From a checkpoint of a small mixture-of-experts model trained on Wikipedia: 115M parameters.
Below are experts of layer 7 (counted from 0) of a mixture-of-experts language model. Rows are named router (the router's row for the expert) and show model dimensions 128-159. Each number is 128 + 24 x the weight over its row's rms, rounded and kept within 0 to 255.
After each expert's rows: a language model's description of what the expert responds to; "mostly gets" lists some tokens that are sent to it at least half of the time. This comes from a sample of Wikipedia text that the model never trained on.

# expert 5
router [127 183 107 124 136  93  92 157 122 122  96  87 134 138  96  90 112 115  89 163 133 135  78 121 182 104 136 121 131 144 133 140]
Connecting words such as and, or, of, & and "No." between names or numbers, plus some mid-word pieces like Y-um-a.
mostly gets: " and", " or", " &", " ", " of", " of B"

# expert 30
router [189 114 120 154 150 118 114 119 139 129 138 114 132 115 125  77  71 104 119 121 135 175 128 115 107  91 126 136 123 115 120 112]
Vowel-heavy endings of non-English names and places, such as -ović, -ica, -ana, -ira, -awa, -ada.
mostly gets: "ira", "idad", "za", "ura", "ada", "ović"

# expert 7
router [177  99  96 165 160 116 110 136 139 115 117 123  90 126  90 126 112 165 137 147 125 143  85  97 139 113 131 138 135 130 123 128]
Pieces ending personal and place names, such as Jones, Smith, -ington, -son, -ley, plus the relative words that and who after verbs or names.
mostly gets: " that", "ington", "ing that", "s that", " Jones", " Smith"

# expert 4
router [161 128 111 129 117 133  97 129 146 127 106 107  83  91 102 136  91  89  90 148 141 186 107 123 111  91 118 148 106 132 131 122]
Word-final suffixes and pieces of ordinary English words in prose, plus abstract nouns, such as -ment, -ions, -ers, research, law, people.
mostly gets: " research", "ment", " people", " per", " may", " fact"

# expert 10
router [137 153 112 125 126 115 118 127 127 150 138 134 137 130 148 105 105 123 107 172 130 179  89 110 127 141 148 140 116 106 108  78]
Function words and articles in prose such as of the, by the, during the, their, its, plus double line breaks between paragraphs and before headings.
mostly gets: ", and the", "ed by the", " of the", " by the", " of a", " of the "

# expert 27
router [127 144  94 114 160 122 132 118  90 157  90 141  86 138 104  95 114 112 108 147 173 138  98 109 155  74 112 170 111 100  99 100]
Line breaks and table-row starts ("| "), plus sentence openers right after them, such as "The", "In the", "On".
mostly gets: "| ", ", it was", " In the", "| E", " On ", "  -"

# expert 23
router [148 135 103 130 161 145 133  86 128 107 141 170 124 118 106 153 125 120 114 145 136 152  80 123 123 111 137 129 100 111 138 117]
Inner syllable pieces of place and person names after a capital letter, such as Ed-ou-ard, Ch-arg-ers, G-ij-ón, N-ottingham-shire.
mostly gets: "oul", "ou", "ren", " sur", " Cross", " sk"

# expert 13
router [146 147 113 132 181 115 109 130 137 124 146 148 124 105 141 146  63  97 147 141 140 119 130 121 133  87 155 132 109 105  90  94]
Digits, units and symbols in geographic or technical infoboxes, such as km^{, °, ′ in coordinates, ft), Elevation:, GNIS feature ID numbers.
mostly gets: " km^{", "} (", "°", " m (", " km", "′"

# expert 15
router [115 143  88 129 115 163 125 102 170 106  92 108 144 120 134  69 110 133  98 141 139 174 139  90 114  77 105 151 153 132  96 106]
Word endings and head nouns for classification or occupations, such as species, genus, -ology, -ist, politician, footballer, often before ")" or "|".
mostly gets: " species", " genus", " politician", " footballer", " poet", "ology"

# expert 22
router [115 130 120 103 135 125  97 162 163 156 151 132 143 135 136  95 146 105 150 134 130 146 110  76 111 124  82 181 151 147 106  96]
Short letter fragments inside or at the start of words, often a word's first piece, such as er, st, re, an-sw-ered, Ph-ara-oh, N in NASCAR.
mostly gets: "st", " Bur", " n", "er", "nd", " Te"

# expert 3
router [ 96 154  65 114 140  94 123 127 157 167 124 107 135 119 149 137 123 147 116 174 154 116  76 103 131 132 115 127  93 103 124 121]
Short consonant-led opening pieces of words and names, such as pl, st, exp, Pet, Mont, inside running text or tables.
mostly gets: " pl", " st", " exp", " Pet", " Pat", " cont"

# expert 9
router [189 113 123 139 116 109 115 137 150 153 108 118  90  97 110  79 105 137 101 150 113 167 112  96 125 108  99 142 153 125 127 102]
Nouns for media works in entertainment articles and tables, such as album, episode, TV, film, story, "was released".
mostly gets: " TV", " album", " story", " episode", " Time", " television"

# expert 6
router [138 149  97 119 173 115 114 149 143 149 134 136 104 139 167 101  67 139 121 162 134 102 109  61 144 106 104 133 118  97 109 140]
Full stops closing sentences, often fused with a word ending (ers., ing., ".), plus ", but" and the "so" of soap opera.
mostly gets: ", but", "er.", "\".", "ers.", "ing.", " but"

# expert 2
router [142 142 118 125 166 150 108  95 150 145 107  90 133 118 154  92 114 123 114 126 139 106  96 103 128 106 122 138 148 125 116 119]
Pipe separators, paragraph breaks, semicolons and parentheses in tables and lists, especially before numeric cells like "| 25,725" or "| 2012".
mostly gets: "(", "\\", " which", "; ", " | ", "°N "

# expert 28
router [128 112  95 177 140 124 119 137 107 170 115 124 143 121  85 133 109  93 126 116 103 130 137 135 120 130 140 143 101 131 141  90]
First letters or syllables of non-English names, mostly Slavic, Japanese or Spanish, such as S in Svetlana, Y-ul-ia, St in Stojanović, Az in Azerbaijan.
mostly gets: " R", " Am", " | \"", " S", " Sh", " Ag"

# expert 18
router [138 124  86 102 135 127  74 160 125 119  78 126 146 109  92 155 110 122  90 186 110 132 118 114 167 110 143 154 160 109  98  97]
Words and pieces in sports, racing and aviation contexts, such as Euro, quarter, final, inter, Men's, "replaced by".
mostly gets: " Im", " quarter", " Euro", " late ", " ar", " electric"

# expert 16
router [185 148 120 170 107 136 128 126 152 114 107 142 148 139 130 121 105 123 105 168 133 185 125 107 151 109 131 157 140 118  91 111]
Nouns naming institutions, places or competitions, often right after a proper name, such as University, City, FA Cup, High School, town, district.
mostly gets: " town", " University", " city", "ary School", " school", " country"

# expert 1
router [ 95 136 122 105 157 131 118 107 126 152 102 133 146 151 128 158  91 117 103 140  97 120  99 110 129 112 119 155 136 127  98 157]
Month names after "on" or "in" before a day number, en dashes in year ranges, and table-cell pipes opening names, such as on August, 2019–20, | T.
mostly gets: "–", " March ", " December ", " July ", " January ", " September "

# expert 8
router [126 152  79  82 136  89 108 127 125 154  82 147 122 149 149 110 122  93  90 145 129 153 148  72 112  81 104 139  96 118 150 145]
Line breaks and dashes starting infobox or list lines ("- Born:", "- Medals:"), plus adjectives like social, political, popular.
mostly gets: "- Born:", "ic", " popular", " social", "- Born: ", " % |"

# expert 12
router [130 152 107 101 116  91  88  99 146 174 114 111 111 153 141 104 111 104  88 163 169 139 102  89 100 114  81 151 119 150  86  99]
Function words in biographical sentences, such as "He was", "as a", "became a", "received a", "is a", introducing roles or degrees.
mostly gets: " He was", " as a", ", he was", " he was", " \"The", " assistant"

# expert 11
router [115 147  85 129 160 178  92 143 159 144 137 130 117 136 127 124 133 109 155 168 137 161  77  96 103 127 114 117 178 125 101 132]
Word pieces inside names and words (Leg-end, He-is-man) and years inside parentheses like (1952–1958), plus public, National, American.
mostly gets: " public", " Public", "',", " text", "==History==", " Lu"

# expert 20
router [144 130  95  90 131 139 155 123 133 127  68  86 136 139 123  84 104 126  91 139 133 147  85  78  85 104  98 170 108 118  98 125]
Verbs and suffix pieces in expository prose, such as used, considered, allows, created, -ed, -ing, -ation, -ize.
mostly gets: " considered", " used", " introduced", " using", " created", " can be"

# expert 24
router [121 116  99 106 145 118 117 114 122 114 125  89 153 140 128 138 123 132  95 182 161 133 125 124 113 101 162 162 142 124  98 151]
Single digits in numeric tables and election results, plus mid-word pieces of names like ol, ov, v, and "he"/"she".
mostly gets: "ol", ", he", "ov", " that he", " broad", "v"

# expert 17
router [118 168 120  74 131 151 130  96 168 139 131 122 140 139 127 112 118 104 120 149 123 155 116  68 125  88 104 145 131 110 126 127]
Common function words in running prose, such as it, is, was, just, so, very, more, off, came and held.
mostly gets: " it", " just", " off", " so", " different", " very"

# expert 26
router [137 127 111 106 136  99  85 136 152 142 147 126 159 139 149 116 128 107 124 181 122 159 104  84  96  75 133 165 109 104 104 121]
Line breaks after "Family:" lines in taxonomy boxes, plus words after "the" like land, north, British, Chinese, two.
mostly gets: " land", " British", " north", " Chinese", " capital", " Japanese"

# expert 19
router [187 151 104  73 114 128  89 115 131 154 126 137  99 133 151 104  58 144  84 152 132 130 140 117 106 109 125 143 148 141 100 129]
Commas, especially attached to word endings such as s, or a, or after years and numbers, and comma-split numbers in results tables.
mostly gets: ",", "s,", "a,", "i,", "o,", "es,"

# expert 29
router [185 132  81 139 139 132 119 159 103 146 124 109 157 130 145  93  93 116 136 175 166 114 121 109 144 147 134 152 130  86 104 126]
Sentence-ending periods, colons and prime marks, plus word pieces like pr-is-ons and table cells holding negative changes.
mostly gets: "′", ") | −", " | J", " hold |  | Swing", "- Country:", " time."

# expert 31
router [123 133 127 131 130 134 124  92 121 165 111  95 162 115 144 119 107  90 100 136 156 158  94 100 116  89 125 130 133  85 133 126]
Numbers and the first digit of years or scores, especially 1 and 2, in dates, tables and records, such as 1 in 1966, 17–15, 9–1.
mostly gets: "1", "2", " rul", " far", " et", "10"

# expert 21
router [157 125  97 116 147  94 138 147 129 128 102 160 113 143  74 111 124 128 121 180 118 186 129 134 106  80 118 167 136 142 103 162]
Prepositions like to, in the, at the, from, especially before town/city/north words, plus pieces inside names like Le, Kins.
mostly gets: " to", " to the", " Le", "s to", " to a", " in the"

# expert 14
router [150 175  64 145 144 134 120 104 121 126 112  92 114 137 117 126 111 112 147 174 181 182 118  89 138 113 114 138 142 134 143 129]
Closing pipes and parentheses ending table cells after numbers, percentages or country codes, such as "44.32% |", "| USA", "|---|".
mostly gets: "\" |", " | USA", "a |", "°W", "|---|---|---|---|", " | DF"

# expert 25
router [156 123  93 146 127 151 107 137 158 110 136 101 133 157 110  90 124 121 116 120 152 159  74 142 125  94 114 170 154 136 110  81]
Male first names and family or person words in biographies, such as John, David, Robert, father, brother, him, plus narrative verbs like married, helped.
mostly gets: " father", " him", " Richard", " President", " Robert", " David"

# expert 0
router [137 177  66 154 165 128 103 137 123 152 102 108 166 124 160 118 146 143 119 123 125 125 114 109 133  98 141 172  99 139 157 131]
First pieces of proper names and opening parentheses after names, as in "(aged", "- Coordinates:", "Max|imil", "(age", "(B".
mostly gets: "\" (", " (aged ", "a (", "- Coordinates: ", " Gl", " (age "